Experts of a small language model: 8 picks a token.
Below are experts of layer 7 (counted from 0) of a mixture-of-experts language model. Rows are named gate (a neuron's input weights, with its number), up (a neuron's input weights, with its number) and show model dimensions 256-383. Each number is 50 + 10 x the weight over its row's rms, rounded and kept within 0 to 99.
Before each expert's rows: a language model's description of what the expert responds to. This comes from a sample of Wikipedia text that the model never trained on.

# expert 5
What it handles: Nouns naming sports, events and competition stages in results tables and sports articles, such as Cup, round, kg, Championship, football.
gate0:52 61 45 48 61 38 51 42 69 61 48 52 29 49 38 39 62 65 59 57 34 66 45 57 51 47 38 51 49 41 47 53 39 87 38 56 47 53 36 46 59 39 52 52 52 44 55 56 50 47 40 63 43 57 42 61 35 59 66 59 42 53 69 50 61 55 53 48 44 51 52 52 46 37 40 55 52 55 37 41 47 50 63 54 58 46 63 58 54 73 48 35 54 45 60 58 54 52 54 64 60 56 39 57 37 64 48 63 35 47 53 40 45 37 35 53 65 46 48 44 38 49 34 40 52 42 30 48
up0:53 46 47 45 51 35 55 39 71 60 48 49 39 56 49 47 52 57 61 62 44 58 36 50 44 41 32 58 55 38 57 47 32 82 24 58 48 49 40 44 54 33 54 45 57 37 49 55 54 52 42 61 47 59 40 66 40 65 63 58 40 60 70 54 59 58 52 54 52 50 49 55 43 39 41 50 43 67 33 44 49 59 63 58 53 52 64 60 55 71 44 35 58 45 58 64 57 45 64 67 65 62 42 51 50 60 57 54 41 40 44 48 45 42 40 62 62 45 47 45 39 55 40 46 61 45 36 43

# expert 55
What it handles: Adverbs and function words right after a subject in narrative, such as also, later, soon, subsequently, not, could, and -ly endings.
gate0:46 55 53 51 34 34 42 57 36 51 42 47 49 52 60 48 50 69 60 57 52 34 42 44 39 51 57 62 47 47 69 63 59 37 49 60 36 42 47 56 48 45 46 33 48 46 52 51 43 36 40 48 57 56 51 52 33 46 38 50 49 28 50 65 33 58 51 53 46 42 64 61 64 41 67 47 52 67 34 36 43 55 52 48 31 59 33 48 36 37 28 52 34 42 59 46 51 39 53 56 31 68 45 55 68 63 49 34 43 59 56 55 51 41 43 47 51 52 43 43 47 40 55 48 64 53 58 43
up0:39 56 53 42 34 29 42 58 50 58 41 48 46 46 65 40 49 67 55 54 47 44 40 44 44 58 46 65 44 41 64 50 56 26 58 52 36 40 42 55 50 42 44 38 52 53 58 49 35 38 45 50 50 46 58 45 40 54 34 38 52 37 55 63 44 61 40 54 51 42 53 72 64 38 66 35 61 54 33 39 47 53 46 60 46 55 47 53 42 38 25 49 41 39 65 52 52 43 52 62 41 59 45 48 59 73 48 27 35 57 46 50 63 42 47 53 50 60 37 38 45 45 55 57 54 59 63 44

# expert 9
What it handles: Nouns for time spans and sports results after numbers or articles, such as three days later, four years, season, won, goal.
gate0:41 59 56 44 55 53 48 65 64 57 46 42 35 40 52 64 29 37 47 59 49 28 47 51 43 43 52 47 53 50 56 53 56 53 43 57 53 46 49 40 61 47 39 45 58 56 56 41 59 58 42 36 64 51 43 59 50 59 38 51 43 49 52 53 39 46 49 74 55 66 57 68 58 37 45 48 61 44 47 52 42 48 47 69 67 54 52 41 37 65 51 35 52 32 41 44 30 49 62 57 57 45 43 46 66 62 38 40 50 46 45 42 53 48 60 55 57 50 49 35 41 39 51 54 59 42 42 61
up0:28 37 62 49 66 51 67 51 41 60 60 45 42 39 30 44 35 48 37 56 54 56 52 50 39 49 47 58 61 51 63 62 49 55 50 45 53 54 44 43 58 54 51 64 64 56 41 57 47 51 64 57 69 41 45 48 43 47 43 56 44 35 46 55 61 46 51 64 44 69 65 66 41 43 49 56 63 38 47 47 46 48 43 52 49 47 60 43 55 61 36 45 56 37 40 42 41 45 63 59 63 55 47 44 56 53 60 50 59 40 21 43 60 41 58 56 59 50 52 60 48 45 56 39 53 36 42 53

# expert 50
What it handles: Inner pieces of Spanish, Italian, French and Portuguese names, such as Berlu-sc-oni, Ur-ug-uay, Fa-ust-us, Alejan-dr-o.
gate0:54 70 40 42 52 43 48 59 38 32 37 61 54 44 59 61 49 48 47 44 55 41 45 68 38 64 48 40 65 38 51 41 40 42 48 62 42 52 63 67 41 44 40 63 45 34 66 54 35 66 40 47 42 60 53 51 64 47 51 50 65 46 45 52 51 57 41 35 54 49 55 59 59 50 47 59 56 50 61 44 53 55 61 24 47 51 53 46 51 43 50 53 53 52 57 56 79 44 49 58 46 32 43 48 39 50 52 48 59 37 43 58 35 60 42 38 37 56 34 46 52 28 58 64 48 48 47 41
up0:41 58 47 41 38 44 52 58 45 51 54 48 51 28 47 50 38 46 46 51 47 47 42 47 65 52 63 40 42 36 41 50 65 64 31 47 59 61 34 47 44 61 44 49 55 65 40 58 40 51 60 56 66 34 36 46 39 48 55 76 57 43 38 47 50 53 62 39 56 49 43 65 52 46 58 61 40 53 48 56 49 33 42 40 49 57 50 50 68 57 59 54 40 52 59 38 52 59 57 44 68 42 49 52 59 46 56 42 64 64 50 39 48 38 60 52 58 44 49 57 50 38 41 62 59 41 49 50

# expert 63
What it handles: Opening pieces of longer words, often in species descriptions, such as ext-inct, ter-restrial, exp-osed, emb-ryo, inv-.
gate0:65 58 48 36 37 35 44 51 38 41 51 63 56 38 59 65 61 60 60 34 57 41 61 63 62 57 67 45 52 31 69 59 63 48 56 31 66 38 50 48 50 63 41 62 52 52 36 56 42 52 49 49 45 45 62 53 43 42 72 37 33 44 56 47 37 49 56 47 65 55 53 43 49 56 45 41 55 30 60 53 27 65 51 38 47 62 36 47 68 50 53 43 32 64 41 54 54 27 48 59 58 67 46 45 56 47 48 39 38 47 58 40 56 42 54 54 42 43 55 46 44 62 61 44 54 52 28 48
up0:39 43 46 54 39 55 51 48 60 49 42 61 50 72 44 45 38 47 48 66 54 67 48 50 53 46 49 52 50 70 56 44 19 38 61 48 52 60 41 39 49 38 47 48 45 62 53 54 56 46 37 53 78 45 51 39 45 33 42 46 66 50 33 56 56 53 49 44 41 40 65 52 53 50 54 53 54 66 41 60 55 51 50 67 49 44 57 57 42 37 55 57 80 39 43 41 43 49 64 49 51 50 45 69 59 48 40 62 46 54 46 65 50 57 52 48 55 51 54 50 58 47 57 41 54 39 67 54

# expert 8
What it handles: Word-final pieces and line breaks closing short descriptors in biography stubs and infoboxes, such as French climber, Lieutenant, footballer, retired.
gate0:58 46 55 52 38 54 54 42 41 69 36 37 46 57 62 32 50 70 64 64 55 47 43 40 52 57 48 44 49 53 54 48 50 33 54 50 29 41 48 55 39 34 58 40 47 34 64 46 38 33 31 43 64 74 50 54 69 41 29 36 65 65 45 52 42 54 44 31 48 43 35 62 53 35 63 51 62 45 42 33 43 65 50 67 53 39 51 53 49 56 69 57 50 51 60 38 51 41 53 58 34 36 47 56 41 49 49 49 29 60 58 41 55 48 40 47 54 53 67 54 49 68 47 55 46 38 44 64
up0:34 55 28 39 40 37 56 46 51 57 53 57 63 54 53 49 64 48 42 55 44 58 50 32 36 58 62 61 63 55 51 54 50 40 57 44 56 39 57 42 63 55 47 65 32 61 70 48 46 60 55 50 42 59 54 68 56 49 36 39 42 43 39 36 47 52 48 59 60 47 51 52 73 60 61 40 36 65 48 41 50 53 54 53 52 43 54 36 63 43 65 58 49 46 49 66 55 48 66 60 46 71 67 50 45 50 33 55 41 54 58 69 47 68 67 46 56 36 50 52 65 68 55 46 62 54 46 57

# expert 4
What it handles: Word pieces inside or starting ordinary words, often after prefixes like dis-, un-, mis-, such as disillusioned, unsurprisingly, desperate.
gate0:45 44 42 54 43 64 39 44 73 39 46 35 44 41 49 63 54 55 50 52 65 54 49 49 47 46 60 52 39 34 54 57 49 39 57 83 46 29 44 43 38 57 54 51 50 43 66 36 65 39 44 62 41 50 64 44 52 57 62 45 46 47 50 42 36 38 66 47 48 47 45 51 46 40 58 41 36 38 41 45 59 44 48 50 53 48 36 48 51 37 74 61 39 62 47 56 53 42 38 61 45 53 60 61 46 34 54 58 54 52 48 37 61 41 57 34 53 52 76 56 44 43 71 44 31 58 56 67
up0:31 53 47 59 39 67 41 34 76 45 46 42 47 43 52 72 47 65 64 56 45 54 60 43 37 60 48 42 63 42 52 51 46 55 59 74 42 43 53 38 34 66 45 57 53 57 63 37 42 43 46 59 42 53 60 43 61 55 63 49 52 41 54 51 30 46 65 61 47 54 55 52 47 41 58 42 38 42 45 37 46 42 45 60 53 56 34 62 57 52 65 52 46 55 53 42 66 37 52 71 47 47 59 58 48 50 37 51 40 55 62 49 48 54 51 32 51 67 65 55 34 63 67 47 36 51 57 57

# expert 14
What it handles: Prepositions and labels in sports results and music chart text: reaching number 21 on, Men's, Competitors, Votes, Total, km.
gate0:57 69 54 59 45 46 58 55 45 54 38 51 56 53 47 68 62 37 62 65 30 73 47 37 40 60 51 34 54 50 55 55 41 40 59 66 55 37 55 55 35 51 56 68 51 45 26 44 46 55 68 46 48 63 54 42 43 79 59 43 46 40 47 42 42 50 52 49 70 52 54 50 46 52 58 44 45 38 43 63 44 46 68 35 48 61 42 50 52 62 64 44 63 57 49 57 49 41 58 44 70 53 63 50 49 52 62 42 44 45 59 56 40 56 44 47 17 59 57 49 44 53 53 58 72 37 54 57
up0:49 39 47 45 62 54 48 35 35 47 50 60 40 61 41 52 53 55 41 46 61 37 33 45 51 50 50 74 48 32 51 49 56 66 40 16 43 39 53 56 70 56 33 46 45 54 74 49 49 55 54 53 65 44 50 54 58 38 65 42 48 39 52 41 52 55 43 52 46 45 46 65 50 37 41 60 57 56 52 59 37 52 48 50 56 32 50 57 70 71 60 59 47 64 56 46 44 45 41 46 31 48 42 45 52 63 42 50 63 39 49 44 58 67 36 55 61 40 42 31 57 49 53 70 38 59 46 49

# expert 2
What it handles: Opening pieces of split words, usually Latin prefixes like un, dis, pre, pro, per, inter, De; also table row pipes.
gate0:46 27 36 40 36 49 51 55 32 54 36 78 49 55 59 67 48 61 48 46 43 46 55 45 66 43 40 47 62 42 52 55 30 56 61 50 57 54 62 56 60 38 58 50 44 44 44 55 76 40 62 39 37 54 63 63 44 46 64 57 45 51 59 67 55 44 64 47 44 68 61 53 33 47 35 38 31 64 60 44 33 48 43 59 53 46 51 48 60 61 48 51 43 58 49 55 45 41 66 40 50 59 52 56 41 46 65 30 45 57 52 56 44 56 35 29 30 27 47 46 54 45 33 53 64 56 56 25
up0:57 40 37 55 55 45 60 37 54 44 38 34 67 49 55 73 67 56 44 36 60 57 69 22 47 58 32 39 58 38 47 27 46 50 46 39 67 59 29 62 41 62 50 39 57 63 53 41 50 43 50 65 46 36 51 53 55 54 61 57 49 55 39 45 57 53 73 75 44 50 42 52 51 59 55 53 53 47 50 57 31 55 58 42 48 53 42 36 51 40 57 56 50 50 44 38 62 56 47 52 44 48 48 55 45 49 49 42 34 63 57 67 41 44 54 52 62 56 46 60 73 49 56 67 54 54 34 77

# expert 23
What it handles: Month names, ordinals and numbers right after in, at, from, on, e.g. at first, on January, reaching number, two or more races.
gate0:46 60 48 58 41 23 47 37 71 53 54 58 59 41 36 44 62 39 66 56 73 48 41 42 43 44 34 55 35 42 37 62 68 64 45 59 50 40 58 43 54 59 47 61 43 44 29 45 39 50 43 45 56 35 47 50 54 43 32 52 49 60 60 48 54 55 71 41 48 49 55 56 51 38 39 50 47 40 49 51 34 50 64 66 58 55 51 39 53 54 60 36 55 52 42 62 55 42 41 54 50 46 27 38 38 61 38 50 47 43 58 45 38 35 44 79 58 31 47 38 50 44 54 35 62 62 41 64
up0:52 50 38 45 36 29 47 38 71 53 50 65 46 32 53 36 58 46 55 54 71 46 37 39 47 49 40 55 45 48 45 70 65 48 52 59 49 43 60 54 47 57 47 54 48 43 34 46 37 58 40 58 59 46 38 47 60 46 36 51 55 59 52 53 55 47 64 40 49 49 47 59 62 30 46 60 51 44 39 38 34 57 59 59 45 56 51 46 44 60 77 32 59 40 40 59 63 38 47 59 47 45 33 24 32 60 42 52 49 44 59 53 34 46 38 70 45 35 48 41 45 48 65 37 53 59 52 56

# expert 26
What it handles: Capital letters inside acronyms, codes and initials, such as WA-D-OE, L-DP, M-EP, NV200, P-K-NS.
gate0:38 55 45 54 54 48 47 41 65 31 40 55 57 48 75 35 47 42 71 37 53 59 44 50 33 45 44 63 38 56 37 55 41 29 63 47 59 59 49 59 36 67 52 43 52 42 40 46 45 40 58 47 49 53 43 42 57 51 41 51 62 59 40 52 64 38 68 49 51 49 68 43 48 62 54 56 54 50 57 52 63 59 53 53 38 53 58 65 50 40 31 55 43 33 52 72 41 48 68 57 50 49 47 45 54 65 59 39 46 53 46 51 38 56 47 38 65 40 48 36 60 52 59 63 49 45 60 82
up0:44 45 46 55 53 41 56 68 24 62 60 45 44 68 46 59 44 51 55 48 52 38 51 46 58 56 55 47 57 54 69 46 48 57 36 43 52 26 56 46 65 40 45 56 38 57 54 54 46 56 54 49 46 46 47 50 52 40 36 34 46 44 48 40 33 57 38 64 63 54 39 48 57 41 55 45 49 54 50 55 42 50 50 42 73 56 43 52 45 56 54 40 58 58 42 35 39 52 28 47 61 61 46 43 47 41 48 47 46 44 47 55 40 49 57 61 52 42 49 67 43 53 53 42 63 46 63 46

# expert 53
What it handles: Syllables continuing compound place, road and personal names or words, e.g. East-bo-und, West-bour-ne, News-pa-pers, Mean-wh-ile.
gate0:53 42 44 64 47 36 51 48 51 31 41 59 62 52 57 52 62 51 25 71 49 36 27 67 43 32 48 57 49 41 60 69 62 45 54 53 61 55 66 44 50 51 61 49 39 48 65 66 37 53 54 43 54 41 63 66 40 50 46 64 54 48 64 34 72 61 33 54 42 76 50 72 42 60 57 42 43 53 35 42 56 48 55 42 66 26 47 47 45 50 40 57 43 53 51 66 37 59 47 56 54 45 49 48 52 53 53 43 45 57 67 48 69 46 51 46 58 53 71 40 48 68 47 37 54 54 50 45
up0:29 32 29 52 31 32 42 56 49 41 39 66 58 54 64 58 53 53 28 62 44 41 34 66 62 62 47 50 42 49 51 58 72 55 37 57 49 44 59 41 50 53 67 47 31 37 53 58 39 50 45 39 71 48 46 59 41 60 47 71 72 59 49 37 71 65 40 55 39 55 45 68 40 54 49 31 46 48 34 36 43 43 61 42 54 50 43 47 36 55 46 42 44 28 57 60 54 49 54 63 68 53 53 46 62 52 39 61 44 48 58 55 74 64 46 43 58 46 66 32 43 57 48 38 35 45 59 42

# expert 21
What it handles: Vowel-ending syllables in the middle of foreign names and words, such as Sch-alle-r, Bh-aga-vata, N'G-ape-th, Cha-pe-l.
gate0:42 38 41 42 34 31 75 46 47 47 54 56 52 53 52 53 61 45 43 54 48 66 51 46 37 54 53 49 57 73 38 50 55 63 45 47 53 75 52 60 66 62 70 56 61 53 48 35 43 51 44 55 45 38 51 34 42 37 42 53 60 52 68 33 55 64 53 60 32 56 45 56 53 60 51 53 41 40 47 47 46 43 30 65 49 53 75 63 59 62 35 31 70 47 45 42 63 56 59 60 45 26 42 46 40 35 32 48 50 37 41 56 67 58 62 43 61 53 47 38 42 48 51 46 40 49 52 49
up0:35 50 56 45 45 54 77 41 31 43 48 61 54 61 43 54 62 49 44 57 49 67 57 45 49 55 28 39 55 66 45 46 44 56 39 42 55 64 44 62 65 54 61 40 52 54 66 31 41 54 49 45 58 44 53 47 24 41 53 50 65 53 69 31 48 67 32 81 41 45 44 36 44 58 59 39 58 33 32 54 79 52 47 64 53 40 57 59 66 72 40 36 66 51 49 37 39 43 48 50 36 40 51 41 41 41 41 47 59 49 49 49 72 53 53 33 47 50 28 45 55 45 53 49 40 33 44 40

# expert 43
What it handles: Nouns naming works and media in entertainment articles, such as album, film, song, musical, commercial, comedy, and words in titles or charts.
gate0:41 37 46 55 46 57 66 47 52 64 57 39 40 33 57 48 55 56 68 43 46 38 50 59 51 52 48 44 55 57 47 40 45 57 58 50 46 48 63 46 35 42 40 77 55 57 52 56 41 52 55 44 60 52 55 55 48 68 55 40 60 51 37 51 29 40 46 46 75 51 56 33 49 48 52 55 35 64 43 38 42 47 39 49 40 39 55 48 50 47 33 33 46 53 46 55 56 47 63 69 38 45 41 33 57 54 54 24 44 36 49 57 65 46 52 43 40 21 57 64 30 55 48 40 71 40 37 49
up0:46 54 31 55 43 39 59 45 25 52 52 48 52 44 46 48 38 40 28 56 51 50 26 55 49 51 50 55 37 32 48 61 54 61 57 63 54 52 41 49 46 59 53 45 30 52 48 48 34 45 47 70 45 53 38 62 38 57 46 76 49 52 57 55 59 55 60 53 42 54 43 50 28 46 42 52 54 42 50 49 38 52 45 61 56 48 56 55 67 63 57 35 43 35 52 41 61 54 52 48 55 49 52 62 52 45 47 49 62 46 31 48 43 50 44 59 66 66 55 40 51 54 49 44 22 39 34 37

# expert 41
What it handles: First word piece of Latinate words split into fragments, e.g. reg in regulated, res in rescued, equ, qu, app, often in election tables.
gate0:49 51 41 55 41 62 49 50 64 52 47 55 60 58 38 44 61 43 57 36 50 58 60 44 45 59 49 47 50 52 66 49 55 44 41 62 70 53 41 55 43 36 55 44 36 57 48 65 51 55 53 64 46 34 43 63 65 33 46 75 54 37 55 64 58 31 49 54 49 55 46 40 59 46 39 51 59 40 50 36 51 52 33 65 58 52 53 43 46 60 61 46 48 46 57 63 49 53 47 57 53 41 59 48 41 38 40 39 45 49 56 47 57 55 53 64 61 54 55 37 48 49 53 32 40 66 39 44
up0:48 62 38 49 39 60 41 50 36 54 31 49 46 59 37 57 59 47 56 42 55 52 55 46 40 53 32 39 63 62 60 47 59 56 36 47 60 53 39 37 42 26 38 36 71 63 41 60 55 59 69 65 42 52 46 58 42 36 43 53 46 40 40 50 32 35 61 49 68 40 52 51 41 52 48 55 62 52 44 67 60 59 49 44 52 50 35 39 43 59 57 37 54 64 69 60 46 56 62 48 50 54 57 40 37 24 39 40 53 48 36 56 46 58 56 60 65 52 66 51 44 40 48 44 56 58 49 35